From a checkpoint of a small mixture-of-experts model trained on Wikipedia.
Size: 8 layers, width 256.
Below are experts of layer 4 (counted from 0) of a mixture-of-experts language model. Rows are named router (the router's row for the expert), down (a neuron's output weights, with its number) and show model dimensions 0-255. Each number is 128 + 24 x the weight over its row's rms, rounded and kept within 0 to 255. Numbers have three digits each.
Before each expert's rows: a language model's description of what the expert responds to. This comes from a sample of Wikipedia text that the model never trained on.

# expert 10
What it handles: Mid-word consonant clusters
router:147122111121134142128155136171162156081115140146112113095126134098114139096161084096151088130147129120114095142134164130096123102120167131119118103131094177123102135090123081133156136106139110126122127084145116122154126127095141150113120119168143100168144162122140148120163183093164120127099117148062085145124092121122112147145138091165154114124107093139126131153129161130125140145141126117133191125171100122116110092116139131121107101162089106112159146130160113111130131124087148118168136131128095142117145187139148160091141111159171138097138100115162098135125119146115137125127137156132136087147090151120137120121104121113112122109163134106112093172152150096178159150086146114099117139149141092093101108156170146146142125131072125139110070131135125168117149112125149
down0:164104103164130107100140135103114110112125101158124113132162087152127113149111157099107113081163102147146132127091079133165189130147122133116162164128174149113088144126111163170140127140122124112155144158148162142106110137125124136123114109119118121157145135099124133110129105181145158087143085131109092122117172116161139134157122089123181110108100135094144075101122123133130149090104151164144121125125091146123130104144155156120135136120148101134076124111141127117130135124143101156111106144129124148114186089148128112151133133129131039141068122167110079140162153125128111122123122145134156123126148130146126106188096129139139157170131143142114140114117083125115095146102112177099127128111125112097133122121114099125155103119157077153152098137140125081123114141157107
down1:118113130146119112161169131129122141176087124177144125152083084120126090157153141139116125153125084127128152143127119143109135115155114108150156105123056122081107109097143116134137126100114148134151130110182120192107135175129112108124144101100074124182158126158124104134103109132111110177125166109160126149093098121110135128100105108103132165102139153152122142129141157133137124158114139093101114146096132124130166049082150098140125121118114122129135106099092125141106095152134156109158137126137125114128155152162108134184114126147132112112143142110107147140145119149107130111157104138101113125141126166119119148121175133127127170145137095133135190145108127111137115170109151162129090113100106148158123124093154108088163137149159168141135129101095108159173149119108128
down2:117141097112116144129118127154156106086164169152113143085174125138125141129136150155109057137125105114147086144132076137117117148134109126089157151142163117110124097148106121114112120116095152152104060129144151105148153153086136146121147164150117127144155143141101112125141098173092111096146125089150134136149159116129140135087123150167085091090152114113158113151098119153148172124111106093149164102117118153105122130148132146156133139111149161132125145163113109150138119135123103115107126161098111147133118118135075122092096119091153124089141129100142156167115172158115125111113138154129111107156131160120092116144138100115148104124175126107108068131103099175125136151126141143134115159103130136138116154168102186118156117145137116115096079138167134165145142134099083
down3:097135132105115134104125122117143112068142133116143141124129115147189132121137123146167108143105102143134091135134141127104143138119139130079105119143138149165088134107115118131114104145132127120142157141126105114096108162128133122097137137114104095117137155081139125119150140134135157109175114105144089140149155104104124097130114132168193094105095117136159115112152098118136141115132109121037121115114100170136152147122165109090108100170102100164134157116143135124076173120120105172144086158111119084139131174115132193164144099118180130117125133134114129132163140102098169087133099162147133107132141142124098121125141149177105124124157107123125125108126121128129141170145114118140164124143094125108075180175084105147130128151161141109138134170107149133161152107110128
down4:112117138158098120160148134150148095136137127166131095108110158115112082139131126133131128158098109130131114158125104112109142099128128150143126113111148140134152072103183111155179120108144159091109158092110126119131182161151128131110141122131134147159106131136119154165100141104108097082094100113157154128121120115157158116145118069111049153110089157128135148139156150079115119125171154095115127140147148119125106149109117161164179114156189152154143143103149139152103142117148139109096124120126117172147141147127142089092100132111110111113156109129130117131146133121121153122110147111129118189129097116139172112115096124108120090088092134110114124131201149174131093094119107106122132118131107111116138129172114154108142133134126124137125111100117145110078161185152132
down5:132150111156137157114163146099089140139093142095194121103152090154102138073176153141138097092139141163139174119129149120136131121119164141110119140117115077139132115126136093108130104124117155110085147166128110092095126091099117102136153140119124130108138179135166129121154112149155123118146165124161117127081132123159112141074106150106167142129098081121125126153161126147139130132108147134127143106106120104149126108092121113093148113095101126161132121141100141092106104128168090185106135129093111126125135144121160137121145147166088145078142119071098133107148149115144147182179136144150125089129134100109166101115166147153130117123134152128137093121145165154105163132090136135126110088138127109141138151160130150139131146161174123090166142127106142122109148098098129
down6:103136132135131112142165115086149141117123124138105097118058117112122170168121148147158157111122141113169125128096153098129161138103128120089146151130065166120149143149135155145109146112134175135116146147091110192128159106116113143138132146105179142122132108087148129130133145137134123160178118109126092144111154129089165160125137103130119132132117131130107154084136077151094134129134120130098161141134148138111150132102140135114100110117112150133131124108132133146142144081124135140133160087060146109082117130148142110116089109100146134124145102131126162113118139131099141111139138117082159138110133121128091180111069114108116129195113179136132137175154125119106096161196107125175133136128150149101110112149081146121150136157128121100173152097152100095126125126121132
down7:143164156116120133154147097112146135150116131086168131129112110130118106053146126129132134133089133158150109091113094103118154111148107118149138102131156123158086136137077125132118143143103115152094145139138146139134097135091096075074164097180134124185092129153151121055136104102138159127125092105115142121119166158155166107130166127145130137112132131102137128127142121160107162111122158126113150136156125100090103119146114123130122124149120169106121136141152138124127114079110144135064107137148090095166160131132178112105082126107126153113101173111088119129143149131146100135138129136148084138111100100108171123145128109130185111104122145167151127150157110110138095093156122144106139133148172148107103081113151127165146170122117128112138145170121144134123125110136110
down8:122108110138118131114151144133144099119079191147117150156136138140110138125135144142137107127132108133165110139127097155104130112145122160153118141148102111098084162114139131140162127156129098140095078148150120137137112177126105111160109144148145148132139209077112120134100121110121143139115148108093098140144136160107098161167159125126154098100089151138141115109126135119167144148104114144050110119132128133115156112144125148141080138139111145114122127137121106092153163122133127124121071146123108109113140127168155157133118131120136103128149122092119105126168138106142135148156119085144101104156144133079164077166087170114124106123127148118125091112115108085141183126106177172132153073155115112078112174171130125147113143138108117090125087119137127148161116093127135
down9:124106111128135111129097160109119111089125139147173156078086100129099177099144167119137124122129131124115119145088139160095144153159097133140140165165128121192164107105112163155144119128096180116157151172129104119155113095114128134122138151147143121125122112118119116114132126191113128125171117110123171093113126116129137123097149164118143139143118080111130086137152096143117147106106079137127130156126084094120132113130116134113153099098116102161119146121137136150148123129146130182113110079132168150145151112094124126121135086105123167156131124103083076134116091139131117093138155173133127108153158138130127161148106149145121126174143174112125141098131120182112151137132091113081157098104167133144136106136097122092081114122106130172130087160141144133105131168125115
down10:126104124162126129178148158115097133143118172123115089114115112143114121097143083178151152100119125166128119081121163109099171169125182106124156153167140126154139145150150135125106138163116097109134143142177119108128160059169118126090149143125154134167133106122147114129166132075113133132136117108118147109131131146161134140106119124162160130116144165152162103143117141138153142111105149116096139137156118117107130065202117139141120142132094133100122161124102135134106146111121117109097148143111109096123194149130159097108134092149124111106113073142124108158117112144111122165114108145138177064124143129128126161102104149125123111119150113117130117104132137159069124124131111113118145146141119098124141129113150173129080089099122126109115136109109101145142197123119119
down11:117130148129155101114088168149138176170112171149148124128104109145152134156178163131126131083107132156137111135143128110102108135109122084154099130100117138126106107107151140102109162150079130111156121102149122161142138129153137134143145164194101118119149179086150122123118113104096123146119134115140154045122166118114099077107117169085131115130140123122124123128136144088112108131131119125120123130167124127129140144147101130096124133113089146131129147101115153111106091097115125167092088138121102108145110151157178127149111174183091111188162132129116162136128128152138133116119136165109099128105140112161162110125082139084169150089111092140118113126144099156137132126126104100121129094124157148158144137144148098155122148112138124070136104084118137163140155134111104
down12:160132114133105079170121083132172110121132138114155116170149183091146130170111128122176130158137120132123119084112122117072149098179125130150107112166156135158155111127123124141122101131128094123116145136171085156114121132113085152119131150156109122107087117150175131150107106167121091114117118105106138137089142118156109159182118127108160109178137117098137132128125123126100143131142153122176152141127155082123122144126120102084130102145123105120178170145088099112148105105144121117129113130172160133139141157138157154155079114137104120100117137102114157127118113070205145131095119119110095159143129160123126123144091163094165111140117108121130110144120107148132113162084144115096119150173118126098131116143123124109072142112156123115153128132111132151104154128116135
down13:137102149150137140157146110117130114131080147089104118104110133114141126097143107129144150132100126154118097143165128115089127104132138148123117149190101121148086133120108105156165130151132120164163166104126200151125130158175136122083065154138096109134126128114133172123102135118113109115132072151117147126155154136110145133159128141129129107163156139128133136128094119135129209147115135164079094140103108114120113125085100087118150103133148162144147144089151145092148148118105140123152132136087112165133152114151114146115132109109123122145136157166096105085114142139111142122120113138134140134123137087113106156125098094128108104112144087132097094089139160091137135150131152100107130111159083137181129147142130145101151142181118138132174068095126161106111091106123133
down14:129164120134119160152160136157171161125127145092124159108140145158134140156170105144123096091139110121101151099119157117134142112085125104061181111133121122128080148163164173092121134112114128120132129066096109092097058127110138168143127107134153136146115129140161129135132121116114144153113129164121140130096125089094134120089150124128146132113152121124135110123121148130136136143077186114136142103115102125160151117098158111106104089140135143091155157139118157144099161138128092161093130119113073146120089155126140119138167123090139135131163133134125105142169144094151111164140094135143146106168083142141133103151098136130126101125073183110087123122144080114145125136146136158125084167143139108155151176109117105121128128106096136132153138096108101117153124136129130
down15:120149089100154148130143133134155131087104127129130170129134120114098156148124149112118098157125117142112111146111122105151130113123129140160159113104099130110085144108141077156123133142089111109142093112088172098130087136151180178133130131105165154144130144109081151130136116150086081133128132098120111092136127117134178113135146137168132083116129129137112122135078162102137117102177097145178160117147110157087123163118131148101146105193145176105187154158132168123117120153109084115109128191108143170159120163093101136131142122111136125130115114147126140114125116133142092095121068173082140128113107140114147138155100113110113129125137113096140127099135132134174133110101164102155119162137100092148112128146142114160137136127111132154111125104090153115114147138096122
down16:112125083115113125121142151181128137134090179141147122106122159154129151131127110199142123178117095153098126133110150138099104128123132170111138147122098173168116135125089121146169132135139164134121125155120073127115124169110167103127119164147105118137098128092113142107116168123150096113151113141093108094155119141144142115089145119151122121126173125162175143117111168133093152100140135097131105139092165144122107077129139134132085109123075150192082151132109129132114097119113152116158127112108109144123099116157181110091103131154167107130106113133125110112112093157085163142155107129123106131104160087119103112160120158149111175129112131145145115133122151110101115101126117182128126142111144165119103126156143137125142107148099109124184128121155114107099115083121109

# expert 25
What it handles: Non-English name endings
router:104121128095138141136105120130128140115106081140142120097129138100112173117169134053151129154151139138121110119096145128092134115097149136105086153117101161125115114113109110151105157112149119078137111127096100121130109135119115133132162151158145117164103127173116161143173141115155112113102110161074109107116098124129107123152161149111161081137123125078154176148111136125100099120118133123118135131159122142104125135098166115160119144168147113085138150154133166118105092129103168127105088123143133112147116164156151148093107122135130129091126099131153105104175156064161146130094149172115110115120098156083138140133110113155105105131128149129110095164137101121162144169073132092086140143135153115139119118104125104109151116089112117098121152097188120121098147137093146
down0:126104154132133141105089109094149094085130130122086089149114150119092092173183107129155134115145080120109136168133117138110101105129084106104137134125144124117117155104129162153142146162123125080169138115132131160166135175161133140118131096121103142135120159076117144115122150148128157121146131127159092156106130117156131138133111134114090135171090154106114100108123119140108174156104088118116197098127149126125144111126123140072120137125125150148168109122158169147121144116156160149163114105101175146112143171116134153148156130129114211131107101123106151128131126159134140118136116106154092091091161141136150140149140095107076127140083094091098151072085118114140144096139137139120099111143133117142111122151109106153128141150106126160155114116118113107107126152151130
down1:164144060106149100118125150107076086131120144131071159177104117087168111130161127113113187127104159165134119075090134140119137110099133142153138168095114124159136103118122110081132162136107130151113145163120101155145122137156110120097118132093121146112108082158139110120124151110112168115102089154130124152144122126124111127139164085095137157126172110151081157132154074168154129133132135113148133089160173110121116121094166134096111123126148148099144147144125140164072132126136151158134136138167135098136153140122128097126135125159128115153130103130107130091128106141129139158121136116119141123077120152126111126091127123111098153111103141156121140102138173186117141152097123148114106103135162106137131129104140145147104121138125131166108156121175087173171128115144140
down2:129099146159142109127117113176119106149135126145129127118150169100179115133114110134144112143064178136153150131105144094113136147153155146112149126169146092106118144147111123088137137140099150115109133161129155163182141142110105131128119130146130116171124110118137146109104066088074155120129136121143115148113121169093134160168112123100157100106158117152143130132138158172171103120125104138083124098132144110126118114129130158146110146127185107175126101141105118065114128118081058107114104138102110130160123161130130118148208139094086153088111136120082116141068113155109104110137133121128111117140150151145125167115129157129134122115152109130136129115096144096104114136127152154091129110161127134112139154098127134169116154088110090127166122143127152124116143119115146
down3:104122117143116126131138164103148093109127140111139093152143120107143161137130112119117115163133132147132151103129119093097103080132143126132103123161145162175122134146114096167144184113168069127132136148149118159118046122155133157103134130105072084143167110100144162145084097158128104165163111165152128139151144136122110145106114152130123128126115139171125133116122148134121129171110085186125134141169160134129103092123084138128118107144129144136158136143092167131123122152090119157126112132148100127133138104138088150158118158139134129100110124145150102170098111124148112150120087164123106086102167119098115168122098166148101154135089165097161110112169131110147150116109104106069170140156093095131138152106143116113113124130106108129159107169118106143131147134117118
down4:172131165100126140113115115141137127163080128119146164134133131077133121143130150160123149143145139094116092145149127109124084141157132116115124132090075127122134130092109149101151131078162172123152136167115122132147107144136122118120105079165165109150135132097119157161120126121138127201131153096156090139126190167098144140140142120150149109104128111123129078097169143138101137081108178088089124163118133142133169118134173112135151103152153113112129098115147118119164133139119144100159111149103112115125139126156122117128166116093154133137131104048122147124108097145108112107128076110124158147179101105139150092120169125092103141116146160115140166137098100150098146160113170125144128114131123162150113142144136121114123132119111091093122129115149122116118092083104126
down5:114091095124128158141058131079133078108128113112157135181138117145174119106118150135134162138119178108095164075117163140111119136118106091127178125119121118152156108125132150140112145155111117120084100108154135122123095189160161159113064125171095149122131121107120119142140114137065125104118121113142148119101106113133144136139072150145116129140143131147103132129154102180099154121171145141172138128139126156100145133123112160166106111169110106132129157141117130144166098132125125137107106118156125104123105115107126093163139149138069143115108150110114155141121116093099124127139086107118144146105151143108089153113103084147105114145167096141157129094134108128172117136167155178127106157130124116147116114120134122171126152136091135149152124176142120113106152140121109
down6:163120116164168132098156117176146135153147128107083111121130123142150127179110131165113115165109100134145110134151138134160159126126144106122127133170132162129118120120117158115165112100101121146125095095129134174103159131148146142168120157101177079083132148141147133121152083120126128136081094103137150131160143133119129171086172123120087157111084136164175104144118159147171115116135161122113114119077121116100148075100130080095127139169111140176165140106162097102094129138137127099140162134163107166096136101104148117074108141115136146173172120119132134121092091143089151127129121101165106119125098164129133106111145135119102124175121108126124133111117139129138094136131122179137090120102164124099116117132152120096136110127094136099119115102143133139155109113136130
down7:107066106074094168139117166146107116131125158099170159168122120104107136183182079203060118161134120090170114104132176119119104115081123134075113104124146099128107133168130116097154130147157109128148105122163162137134140140196091118115139141141104148164136149112133121146141136134147129130125094122074130109121159132110149164130134133142159103135138151107129104138144093106172098122134109109095126163146130147144115163097089135114127105132164145143150115148096129153121141115103133098148130150117132123128071127104136149105124131122114099101120131134124144112119101169123113139148151117129125127134103172141130127151085120152156153135095125110100116115124124146113119125090127140159145106108124100149146164136133161151162122102134088157142112101142100174123096128094121
down8:080137081146148149148117113113116151095124107116109146082157116123148107097145139123115125132080100137103145137134149157143103155114168166116115107138121131156059113130072121143126109110126086133132089139145106122156125096151118100144127139124163121107137130109156116124121120138173090115142114104123139110110087119144101131130121131169122149076113104167116100137093154088068165155110088137158141196154177141144129187140136115125152111142155138108122136089112117097106129133125096114193142160152100130134150130171131149097115169176112132117171124104128153096152133110160123144074137140143142125118128127088106102148162099146137126138116142133157084126147088142104137151131130170098159166144151125117138154144117154155130121142151118140103091124120119110123175145138144
down9:087144149123124139134125109150125165174081139158132108161101176160119134100172151139107130108111147116184096133139104116144106115149100101096125148113151169182146119108101096119099144111157130122136161129100156127122146129136100110157148136091079143158151154104129144123090084148152127148152074087154092111176157168145075114114126106150108098111116131119133154109129124135142153134132152124144189114139093133110149127092139099152105110139135100153123120129137101131116138105091134115111117118140122110105141155090091156165139133196106115125135128141129095123144169096133125151138141134145119143141106118066142096151073089119118120111085120168108134109114086104117114102166144112133117134137122129140080102104147146128116134093149125153159114118160157166117129139173112
down10:123131163158187125101158133080118137122154158099134143142128143115122103098116113121118109094158140136103171162150112137116126118136103128097156152094137110125175074106170139148148142169121102123131153096121134152191118117124148102081122107147128124136103118103170148150146070102169177146091144106102098089096122115142114123123109138104122141175150179127125154169143112125121095151098148128158108102130124073113133133103128102100187091117165154097108103117103119120103163146125175117085150132161148100138096136122130131158112154102148162115145101131164125123145117102113157109115115125124141135118160158177164128126132099127130106108150126132134143104129092122142098125137143143165074136133163085142109098123145120124137137104120109117147156109099165141179138128142125
down11:131131108140060117150103164117157100105141107113089174149134091129118112141121143113131133134107100103158125134112140172154148133089119120147136134112123177162109108128130125134080140112122129103102153130149158132197131088135098146147159135133143100112110135124097125097165123119121142145120160138107145146138124150130169109111130126120134135142126095110112115173112067151135074103094144113141157132171100147131161128144118134115112106116135139130163092175149184110085121139146111144113100144143178132117126130111115114135159104134144108160090115173167094107126155107189117108110126143072110151096108146087160136102142149132128133109120169100105159121141108102131164132124136130153139152172100132124145077116113173096097152158110107112179113133142140126162120143089094
down12:132099101129111158139129116118148076112144095151119138126127127173134111110133140202135150139096140108096149114120142122122140123083138128079104155110184169145107095148134147121107126126180137139142150102160106143127148117158092117110108128129161105180117121117109111154109119130145138105151141141129128143139104102102145096124181144125134136151123131159176120110139108151111092124108118108152146138093111168063149114099108118120092088084119102127143142117106125122105171143139091111139174132109156132127131139142171164182094128123147163143158103103149130148148127131126094118127110113116132094107112142106137075158104078086182124065106108108173152146170134083146111103105151118170143160130151132120140081159130129153157119116146114131142153127134111157137133143129117
down13:125114097132099134153120129125119098133125179118130159107166110124081151147139161133135127158132103152112140123121100139164115119107177118130068137119142164118128176124165121114071124145165116147121094139140201098101134107135112178144131129162089135109108119166106068154144137154124141118125135151155122112118149177126139170124143140121128113148117124133108147104152081177121129090119135091107111107157123163117135097142124144114082138088126147138121166132136112136121122097149162141103119128136140116122143088123098142118145144131105139124098105130121104176125115104116178102153159097083110158097118150105150169137143116117123115164095153114115111116105141109167156179079122147128108106094098148093160139101146100168120137096061103127101103106152102126125126158121127
down14:135131121122158108119128121109085156149114141129167147138166183137158148093103121122121105142131085149115132133124098164131130130109158083150101110160151155133124148114108148066127173126144117112168111132096146117123153148123095129105129155099137133152144076141132137144138155115124103126147121122116119130166110131137110152112106138087179170162146112109107096115157122148183085137113114157132166110094146166169115116155157144132182116102112130122139106090115130139155097119169127133105091110101169129114152091142150109112124122120109100089119133106144175118107124157173127138084166137117140126102117138138121137116100063130057167137109147110136147093166147139115091142168134117113122093122142163140185087122084094122108124111150131123121132134091120108142135140155151
down15:145112124104146122147124090124168124145134122145100127126111105163107154119143133143164161095125118101117159129100107083157143117142098136129136055167114113115105154125124082164165172116138159147138153096112145105089127152112170148168102079173118123129111153118133192165144127117119118150153132166106067153137108122116143145130167121106139106101107131135115154144122098145150169122111167127098113149114123143096191157141147142113070118134097115168128142119106152137109116121116102119146164142131116136140129146086135133126134134155133130117111148144156103117140162129178121094099155122176135136152110093134088128151083135115117127140147174109172145136091089089116139120107141157075113117115138125130122102132066107153120119132124116096148135088140154150146105090131145
down16:132118138113092130130117139113112128137130104144152103100146134152108154102133152123133101052134122179124149116158129093130129108120126140131143129137093137127087114151175105126120098101142092106116126118132115149149110123089136118108148117095120141134102141140119168095144125110105110106137120104164133156118154151133122112139151119119128156133043115104130117108100108085130123160097097156083100121122147097148132135089125158117117127177143119150138119131120137105113105107086097158153106161142124112132146157159132169116111116089159177119128121162101167175123119120149087116117122176169105163149132118134149098152137103183112112124161128126140145104101150144160127148138125162125105154123132138112137202128118126104169141068169132132091206122165128112138134126098178

# expert 53
What it handles: Mid-word suffix pieces
router:132121123136126128139108105130114155099157122155147107131130141106134115114154103115151111152145121140109134120082141095107115107118092153140074107121119148131131125097105129137121146117142074139146100096105126127124159146115126145119125135157130167145071117156147141112171096119101130093140095181093152150144174146158113144126165132102159126102102160130149164161098117133166110111161109118147150081133121109133149141129126114154118130135137129108168147154160163102124085122093171140088145092152126143136118152174158138110114111161154119075109099100161079115158148099152138104127124131109126107112108154083115095145111121157092094114144161144115158142158093061163122142100086110106130156167132096172114121170142124114094160169128103144129146128127127107082117077117142
down0:158118168117102100141162114107130106150094160131123158137186111114136130118146137177118168146150140109174137123122083147108137128070107127127139102096138123132135083161155132150121127134146097105110124151142125130101144118115143131100115143148135113112089136132125104158156121104111114135128143119133170171197099116101099174151135126118099151113163098131147146145103130143160153096179143138121125071091161148123137126133118129126126145116129088139075112133152112117151090141155122124120100137093083127161168152127137133142100136113092144145111100146107146113117165104137115097115126145105144123113173124091133164125143154141120143100090107119145131135128206124170088088121133101148127165133128086162116185104151126095136140121079135109162147134094132154070135116115113
down1:118111095110120131120110120132130101150132131174139138146140121131166117138150056160122119112143124091187178125139156155158107079098156129090118152092172114100147120086118127142172149081109146106115122173127141125130120143080149145123142148074133123123110139165143156105104093126136099108128128108090181088120135148105139147131105144142122153119157114135134135121121132093118135121150123126073099114108129116156140124170170125150124131147153152137136130121156158108151131115148133117141145151127114111139082162139113124125126126148153091115115109077114168112087114112107141135149110099117176143140163117172099144130109080154150165104154171067138174107137092129140166184150132103097141127147139162138113154142130094129091105149130127100153115102127122132154080107118143
down2:108143118170142093206188124110112110123142102107149137121139100095131155148137117131164156095143115118102114120120179127138069125146120094162138147096099116122115130088132111126123129125106165087122119089111093156133119155120155113149136119109125121159126110161122138146156132119128135107091131122143142097152133136119144130152109088153109108161137129168073143127138110140152219101110102101134100141096105139140114152095139121121120116069146109153110113116164127135093152171127137163134157178144118151160108122115113166115088149139122129148131104136139209134153113166116118102140119148141158140144136130112137177093129131152111119130140083136119144151149136118124104091089106136161129111094128151114119088106140134178124141136144135129136107155139148081158133111140078
down3:145139105158132168100140158156119103108168159122138160150151138128101135099127111128132100146165117135130112139112143101115117140132110094129145060136136101137155101131112151154085106085147148082146107146115117153129100124044170095141137123121119134116148157084156093134138096136098121128178113112143110106176140165094158120175136134081109124156129088091097136116143078110193132081140148136134074149137133102118111115113152164146132131109129113129086111129140121118133128116144129123140125061116178115107132150128155137152131071140198123125133111156106123145155112127089117122141113129121110147123141135124119136141120176142098130128098148122113157089143138138141127116137126134154126193091099175140115161163144131123106139141120116126157132105104142156111131114131159
down4:107118097089099128096134115139113126099124119107146110154129119136143093093140138119142147103127143121121137146114108119097100107117098116123113133147113103111191122151119117110117104135137172166133166056138101132110152107108169111133113131110110127086128141170167183138137158127115112110118098139120094100139160160128126099158101166113107122144166141132145129115160145133102122113104129096164157091191141080131166166090139182125088128117107107108137136103155079132084155144108113174123124120115118125144138120125072139138108159126081144123147172114151151148159128127109098112114093118124152126114141103148156125115110131164126183163153171146102120103169146088151150109130162117093152126166124144141154101131164096133154177139135112124159130130125154158090111142114142
down5:155141136113140088130095157129124097131107163150147100160123192140151083124117125111122113109155121126172119097126120120127112135124127106114124106099115136141154075121125084128063134110145141146115196130131150168157174114121106136149130168161108133139183152121161098135147107147151114161092148165111124125123091102136169089162120124087103124149133126097102102142129141105130144166142122144090107157140140119137097133138121130121115095113134086083172140146144173103152105077154109137159126132131146146186112093126115102149136105127083087115145127144112127113136056155136105132096101161112136122151119106096108126177138108111109146120128088176124148126143125146118118090129115185134156107124144095138116117155129141130124123099166138110120157145145111157115123119121171
down6:149116109105116052129169137129088121142110093112098113113126127086149155108140098149117129114157133092178118143122145100084132118136162144049126096108128130174102104123145118142139118151141133137153143179105124109117163187118117152102080129128132110105102150132138095200149100116121110138140078116108147142136125130102106139135085179141103150143189133148112135118111139153125117112111127138114160121156120115131116137161101125143155145115129179105152152092153112075136128125164116098141131164132105091126110142097128131181137092131176119134135137135120111135118149172140129115113153132138130133089154098131153119138126119134092129132101155111142158118094138150121151126158085133104150145106108119162156172116121134175140135134096139122099135142139089096178102153142110
down7:130139116161151145176120123151098164110115121170208096129119172138141120108122119118139119069092140133128150161181076143158104108111147113128085087148115158136130111127149126141129115135114107127118122088149142104086101142115110130133115107127136130128122142142123127146178136124092145121136090132114117124141123141134105116143118109118127133159124130159108114172155067142119064160117151159089136115155115127123111104121138117173145154113148170124102103143143137089135080151119116175118106128165120129145163136145109107118125142140154091115122130123159105103118140129153112129126124152138144170108137134126169145127056140142121165087095142142137114126126123162155141078122143129134153111161163118097152107079140083108090141130138116116109089167117156179127127181139182
down8:103179156113078140143100132146122106115120075132184125146142174170120138115137131095132092143140137131118126127134111108128126149179109120116142117086132170184137126122120133097116141105121136156161122096161108114124172111130148107125142144162107116160104115134156112205162137148163144105117099118160139155086118148148112152112076123123120119121146181145111121145123093100108111123128130118135127125137122152149130163101115142101166120105128100116109156159111123158108158142153125048138147136127113098142108125112095104076094100136101175125127153082150115132139076095120132161141133151082077117137106127152131144113115097136125098111121082117127148127163085121146112122144118098170132143138098142134120102127101163122093161142153137115113160150170091146138113156111136
down9:112116113093135133147121181130116131156117127129126149046131097093118077118150136094104113161123132162125139145119103140145110125095153121135133113091158114134157114140170159150111160139106143160125169112116122149133129118122128110115154127113097138110158152154132099098122107097131134125159119146114110123118147140123118134166102074130091138120134138123103148115142112112140124101107164083165123108118110105132076089115143150118145147115131114158155179127106105097094091109094156178073145168123113131136160136114157121119108140085126171143119149167154122107093128099149128153132163185106149127150188155110172156117123117155109139108067151108121151123137120154107133152148099089132141113122152156081181124131133122153065138108136131120131156143153122167138133130170140
down10:117126120121125121160099136124131117152103136120187164124082130164126132134094111128124118143088105156164083104155133096128111095106069090106122143104148134145144148080137109114098110129108136114154111143116120137111124133122143151169141111125176162171087117131135095147112108096136119136137192113120096096152131133142087124127132138145176130136122096122143128134138145136149161105113106057124143214153148114127113121082121161150138120143138183081076113130137153178127161131161155153105127162098143133119080133120148133102167106130158126150096076133127125151142113128081135146137152137100138113123125134128144112090158157107109155144148105148143129100119110115140086126184142118125124113124167132165108133105130160125144133141096117119150110081137114107081123105129120
down11:132117145157127105120144110098102150125118159146145144166131197128138130131149119154114117111135104109149155117101138123102116166152129144074109132115100111108102164076116137138137177140119104114107152157142123186102116150144115129093127101131128116177099104087131090108078139120120146105131175129107149161154137124083136077094150127130115099112115101115164125146140106163035121153126104112146098112146153131105106157166125132172093185152161132106110113143101149136118155173123101125167132122115119110158097146132091123108114138114108129101134144161125117129143131121120125137139102112149114104121132134123128138142096128178117153112102146136176134158147108114113194162109144126143140132139159144156115062132093124145088132102152132171132116104166096129119138107113127
down12:163131134114148112144138107145153154127116148133153146132141118129142154159133114101138149130135128146133171117123075134077130109116121117137143141091159143110133117149121085120139076179162121101133111101126156142172144113114160092116125085129108135173113112179163128129171156083160104139127143097132171122140163116092103104130161116092110162055162129162162166127100104148112090109147089148105124138118172097136104114139114125071134124121079133149127112149124115104115108127186148164124136107122100149135120090130141103171112142153095116162119134112117127138147117141108121159140144104073141119145105112106144109147168098133158115124158114089177155152137110109150153127119128181120185139140115158146116092112122104145141129120138075155121147123118151145119085138135128
down13:127094127106132131135133102105153124122119115136122092122115107141143133143112173123085096168125150137134121084120110152097127115140125123096104150146132127164129146145143087151118093176101115149090128159140147150156124127127105116160158064122125152123186156114139162160135188123112179100153121155141144126143157118123122081138127128127153106120088149149121085128175122150146119154074112119083127104118153089167140109144145124115154171173095133116149122170121143119183127103123105093090080100122153164100112093099110140115164139128129089151142096111135144120136135121087150121174119155127150137138112136139113133115109127146134110127110159112111116129150105149084118069134147179132107137137132089130117146139066107122115132116146113191120137141110166124093132097119098
down14:132138103100089154134141122096151149112144138115116139140168103109168154116162130178174094105110077111123200127144168099084088147100172152112101084154149100092149104123151123128143122114131087121127139129128160121158119122138152145167094120114113140135147114145090140159164126109141143153106106104183122107165122137129112131107161106141121096142139152096093130150145116075129096125150111101111139125096113159123087128127104159130117127106143143111134149121107194132151156122121097139100107194187130132125099179149101157130150133099131106132102143115118136105150110118136100131111125112112119101089152110105114135139147130102127116131167112150113188114097131111116116151109119167091125114106158149160128108154109163113116112116166112168136150115110108175160143127111129
down15:128132138124105138125109108126129140107125064119148148076160099121114139138106071122177132076100128132124130145121175140150116151130112086122149122114139082142136080151117106130116144097140136092140127141102085145126088122114090089141132150112141126114145111101125121132117118098122163158100139138150128145142140150139196131134082140085137154107114151138105122130121083135156137128072144113118103149167086129137069134137125123131146144164159160152145157152151094163130134143150112163130136127160134169117141096092128113136121132138091092084140109141144128174103183164107124106120125151133112176142184115138133130159138105126111144128122119098096119127109171147131157129118162207095090112140126134154188130100124106167125131128109139104129147104151146124122132161143156
down16:136113114147169150137142094092119085129122135141135116110207171146113139142152116171174144129130108131168103140157145151104128123146118169082172127140126115094127076108080088147172128106155136123122089161129131095101159155142126096088126133119130121144099132128108123135188122108130122153145142132129092131126128134186121151151107094118090108166128130104116082131148136092084157120112144108153135141134113127137133128117101092116122099128096107127128162129119173135157124139125151118155124144086143162128102125108168148174127142076107127168112099160136128095158144126122137129118123101144145128134133181172143110128144122129177143086147108142096124126107133160115139114125108104129150083095149138112082090127167111164140149099158127158101133120139152086090132091145124